{"n_head": 10, "warmup_steps": 50, "doc_mask": false}
Below are experts of layer 5 (counted from 0) of a mixture-of-experts language model. Rows are named down (a neuron's output weights, with its number) and show model dimensions 240-319. Each number is 128 + 32 x the weight over its row's rms, rounded and kept within 0 to 255.
Before each expert's rows: a language model's description of what the expert responds to. This comes from a sample of Wikipedia text that the model never trained on.

# expert 15
Foreign name fragments. Byte pieces of accented letters and middle syllables of non-English surnames and places, e.g. ş, ý, Eskenazi, Balochistan.
down0 [156 153 169  40  77 130 147  96  89 152 107  82 131 118 114 115 113 132  61 167 109  96 148 104 129 158  77  95 152 144 160 137 123  99 189  95 198 108  47 113 172 154 119 103 110 115 116 137 158 167 115 153 128 111 123 143 111  69 107 117  86 134 153 197 121  88 101 124  98  33 119 136 100  78 178 131 118 133 142  95]
down1 [160  73 103 106 153 203 110 114 133  99  90 174 152 136  42  94  57  52 136 107 158 164 143  87 121 131 140 137 150  72 107 115 144 138 167 129 108  94  69 143 117 166 104 107 121 199  81 121 113 140 112 132 139 153 130 170  97 157 187 112 143 106 166 129 107 180 137 124 148  82 120 166 156 177 139 132 176 177 137 188]
down2 [139 193  95 107 153 117 121 138 123 177 149  98 161  86 178  79 175 186 123 129  98 100 143  89 148 152 221 125 108 127 126 145 175  71 117 120 162 136  89 139 106 109 151 193 122 106 115 112 117  96 147 107 123 173 102 102 179 154 139 104 106 116  68 122 158  86  88 160 112 163 132  90 114 102  84 158  88 170 154 123]
down3 [173  82 142 164  99 103 148 148 137 158 109  63 139 180 137 128 167  66 101  57  51 138  97 134 149 146 165  88 196 110 126 120 144 138 148 116 157  99 159 114  91  94 101 109 161 138  84 123 135 131 187 104 132 108  95 104  94  80 103 191 131 123 156 112 138 110 109  91 170 106 160 148  97 174 105  56 147 146 146 107]
down4 [142 160 125 143 151 101  80 130 166 129  86 113 164 184 153 132 144  84 128  79 121 113 197 147 118 126 136 166  68 179 150 104 118 127 105 134 110 135 130  98 126 161 175 118 178 102  97 113 144 101 133 132 170 117  99 129 130 109  78 144 104 152 124 117 109 103 106 167  97 109 156 143 199 164 124 127  91 166 157  76]

# expert 19
Content nouns after articles. Common nouns and participles after the, a, was or his, plus infobox field labels, e.g. career, death, Location, Title.
down0 [191 188  89 122  83 134 147 102 118 160 158 120 136 182 112 183  83  92 101 132 193  55 119 113 159 135  91 121 162 110 180 120 129 156 131  81 183 139  86 157 151 143 137 119  82 123 130 136  95 163  93 151 130  94 108  96  83 113 124 158  92 103 111 161 143 160  70  78 140  91 118 105 162 159  84 139 140 123  65 163]
down1 [167 161  82 119 114 183 169 114 146  95 100 143  89 149  87 121 119 117 165  97 104 111 165 114  99 156 181 117 167 104 154 143 130  92 132 170 153 153 101  76 148 135 114  86  98 153  89 154  53 108  97 164 132 176 191  82 108 139 146 165 156 200  83  81 175 116 155  91 107  82 122 159 135 166 133 110 178 109 118 162]
down2 [ 85 167 117  89 111 120 113 103 164 141 144  83 159  96 153 117 131 171 130  82 127 122 106  99 105 160 126 170 158 165 126 143 187 141 122 159 120 181 109 170  70 145 175 186 155 138 108  17 128  88 176 128 157 178  89  57 152 149 112  80 116 108 161 172 171 142 106 137 103 132 173 118 124 108 123 116  65 114 185 166]
down3 [182  88 122 126 117 161  89  97 108 106 131 125 171 196 130 112 134 140  75 142 132 138  82  91 155  56 187 125 140 138 120 153 134 117 131 163 101 195 148 141 175 134  63  58 164 147 106  82 188 151 138 101 118 119 138 147 113 119 160 153 100 127  68 106 109  74 101 155 148  96  72 105 113 114  80  68  97 165 113 128]
down4 [124 165 134 171 140 106  85  93 107 120  89 132 153 197 144 190 112 107  84  50 138 122 184 181 109 108 131 145  98 155 142  82 166 113  95 122 124 155 102 141 170 124 132 132 187 116 103 133 165 106 113 136 140 123 118 122  88 107  91 166 120 158 124 150  93  99 133 126 113 173 138 177 150 142  90  83  80 170 166  80]

# expert 7
Mid-word Latinate syllables. Inner syllables of long Latin-derived words, often after prefixes such as con or re, e.g. cor, tri, dic in observatory, casualties.
down0 [165 120 154 129  92 130 140  81 163 151 128 156  95 111 144  83  71 158 113 138 155 102 111 118 170 155  70 119 186 111 141  84 133 126 143 163 183 114 113 132 140 133  87 101  74 121  94 122 120 159 107 144  69  76 163  90 135  68 109 167 113 164  93 111 134 182 112 130 117  76  60 152 169 109 154 127 151 125 148 149]
down1 [130 119  49 104 112 132  97 118 175  85  49 150 134 164 100 149  74  90 118 123 108 109 106 119 105 169 162 133 178  87 150 172 158  96 134  89 123 158  76 145 135 168 122  84 169 166 109 137 102 172 139  90 140 141 128 125 108 136 183 161 131 160 134  72 106 122 133 119 129 145 129 130  96 210 100 104 141 125 111 157]
down2 [117 163 119 155 164  88  91 128 143 142 134  92 171  89 120 115 137 162 121  58 100 128 116 113 130 117 179 113  91 123 187  63 144  78 138 137 125 120  20 159  61 158 131 126 145 159  94 120 132  94 129 120 121 139 130 106 111 173 198  93 137 115 131 148 147  82 113 175 140 137 134 133 119  88 120 166 105 145 142 152]
down3 [148 123 107 132 144 133 132 135 123 109 121  95 115 120 121 146 115  89 158 143  90 168 128  90 132 102 109 115 168 107 167 155 155  78 131 164 162 131 168 124 122 124 115 114 144 132  61  68 167 161  95  83  88 119  70 106  96 104 150 222  98 148 148 153 100 177 125  88 139  92 127 122 135 114 119 116 170 141 188 121]
down4 [125 132 168 125 131  96 109 165  88  94  47 143 153 189 151 138 152 108 115  60 150 169 180 168 115 120 113 129  77  96 113 122 129 122  96 174 106 141 155 138 168 123 163 117 103 130 103 204 135 151 125 107 149 118  93 163 131 103 134 108 137 169 120 143 111  58 101 160 134 177 135 189 153 153 153 146  89 141 191 118]

# expert 3
Surname-start word pieces. Short capitalised or early syllables inside foreign and unusual proper names, e.g. Sch, Mc, Ka, Ro in Kunz, Hartlepool.
down0 [165 165 167 130 153 142 172 111 110 112 152 127 111 138 164 132 122 153  61 186 153  87 144  94 129  98 121  96 127 156 164 131 117 185 176 139 186 107  59 136 132 167  66 130  76 131 104 135 138 223 114 165 125 123 117 104 132  99 187 133 126 151 138 198 113 169  92 146 114 113 162 125 150 104 155 121 166  97  93 139]
down1 [139 159 113 135 157 131  20 122 144 140  74 102 134 130 118 114 106  88 197 105  80 142 129  69 101 106 146  89 103 163 149 160 197  96 139 123 109 150 127 105 127 137 129 126 121 101 163 112 144 150 168 126 144 129 194 180 123 146 107 140 137 155  66 131 166 131 160  81 147  78 138 101 124 165 165 137 123  98 136 162]
down2 [101 184 105  88 173 102  90 159 149 104 136 101 141 109  87  92 172 122  99 153 105 126  95 135 129 184 156 147  62 130 142  87 176 152 113  90 143 132  72 158  71 133 137 127 140 138  99 116 141  65 181 153 169 132 136  93  65 176  84  96 111 131 128 128 139 112 111  99 140  88 135 157 149  70 143 155 166 143 136 133]
down3 [126 112 131 108 118 133  65 169  88 121 132  89 180 128  83 153 101  88 152  79 116 147 113 118 102 115 120  77 123  80 115 133 104 102  96  80 141 125 113 167 161 129  84 115 170 122 153  57 141 162 184 116  92 153  83 156 143 111 130 111 161 122 124 127 116 137 128 137 127 129 175  83 110 148 144  64 203 122  99 123]
down4 [186 152 139 135 136 117  92 122 149 110  89 165 165 170 138 200 126  78  76 117 134 164 125 103 170  98  94  95 132  99 186 118  81 134  88 137 130 129 117 115 143 112 159  92 136 109 127 156 167 108 133 138 121 115 104 139 137  50 109 145  86 158 146 133  79 102 117 150  96 161 133 116 171 147 142  79  73 179 215  92]

# expert 22
Place and institution names. Words in proper names of places and institutions, such as States, County, University, District, and endings of place names.
down0 [145  92 115 119 111  89  99  90 173 159 138 147  64 112 150 143 115 135 130 180 148  74  84 121 134 112  45  84 205 127 129 129  39 119 251 128 151 128  69 143 175 144 150 134  99  84 116 137 160 136 161 124  73 137 202 132  89 130 114 134 115  93 110 133 151 120  75 114 116  41  96 161 132 141 159 111 138 141 120 154]
down1 [123 154 129 121 147 120 106  95 161 132  98 165 153 132  89 134 139 120 173 118  88 117 120 135 147 170 158 167  86 124 151  80 161  71 135 159  73 146 126 131 101 145 127  67 155 176 123 144  90 113  84 106 109 126 201 152 133 141 128 141 168 116 138 107 170 106 160 123 153 141 181 147 129 168 162 147 114 127  86 179]
down2 [ 90 165 169  92 116 140  89 130 167 139 109  59 187 108 105 154 168 120 118 110  44  99 123  66 139 167 150  95 167 157 120 159 160 104  77 132  93  98  51 151  92 132 200 131 138 132 101 104 147  69 169  92 131 132 103 124 126 193 132 107  70 104 153 128 141 116 156 119 131 169 146 192  93 137 137  68 111 124 162  58]
down3 [134 158 109 122  99 128 130 117 112 118 131  89 136 131  83 163 182  78 123  91  94 147 117 125 123 111 149 102 177  99 129 128  92  94 159  98 115 143 132 175 136  91 142 108 137 151 115 104 191 160 198 114  84 124  54 109 115  95 129 170  81 126 139 156 124 180  84  68  87 136 112 127 144 147  83  90 148 157 140 114]
down4 [204 123 160 127 149 159 127 110 129 129  72 167 153 117 164 146 124 137  57  80  93 105 144 176  71 129 117 119  73 132 124 129 103 182 115 144 103 102 127  83 130 117 138  83 135  78 139 144 110 170 128  80 175 186 140 135 123 100 162 113 112 127 125 136  95 145 137 103  94 109 145 112 184 148  86  82 118 155 159  54]

# expert 5
Personal names in tables. Common first names and the inner or ending pieces of person and team names, often in sports or award tables, e.g. John, Mario, Einarson.
down0 [176 158 159 119 174 127 150  88  76 117 125 159 121 149 115 122 133 174  92 150 168  55 168 100 151 127  91  90 143 122  95  97 128 160 208 184 159 130  76 203 149 141  86 140  73 113  82 139 145 176 170 126 113  72 111  95  65 129 159 112 108 133 127 168  87 173 164 135 111  28 109 104  98  81 181 147 120 115  92  87]
down1 [108 134  95 168 120 141 125 117 169  60 122 120 147 182  79 113 104  86  87 103 102  79 131 129  84 130 159  89 149 104 132 110 149 118 149 153 137 163  97  70 110 145 118 114  82 189  91 174  72  93 112 130  74  84 158 213 140 144 161 181 125 167 129 106 117 104 183 122 163 128 132 159 116 195 143 133 150 110  93 137]
down2 [110 194 137 118 172  79 121 130 187 151 177 140 126 122 170 132 143 158 135  78 103 144  74 109 149 159 129 145 138 144 166 128 115 105 141 159 130  98  80 122 106  75 197 102 148 140 126 106 153  61 183 142 118 125 119 108 156 151 171 103  94 110 144 126 141 130 103 115 124 135 152 117 157  81 102 124 125 157 117 142]
down3 [168 108 103 122 155 172 104 124 152 114  98 126 121 202 124 173 149 109 145  73 137 167  94 125  83 154  84  65 186 121 136 138 178 123  76 139 113 133  98  98 115  76  65 129 135  82 133 123 160 146 161 131  67  97 172 185 101  55 140 104 117 152  89  84  94 132 142 133 172 126 156 140 146 175  81  53 102 148 183 123]
down4 [153 137 163 134 132 147 115  92 153 151  79 140 133 144 159 143 160 106  86 108 131 157 131 150 141 191 133 139  61 156 142 112 151 134 105  93  93 117 126 152 159  96 217  78 192  71 138 116 106 176 125 135 161 102  95 178 112 115 156 117 107 162 123 157 104  78 103  94 139 200  91 163 176 155 118 181 157 152 159 112]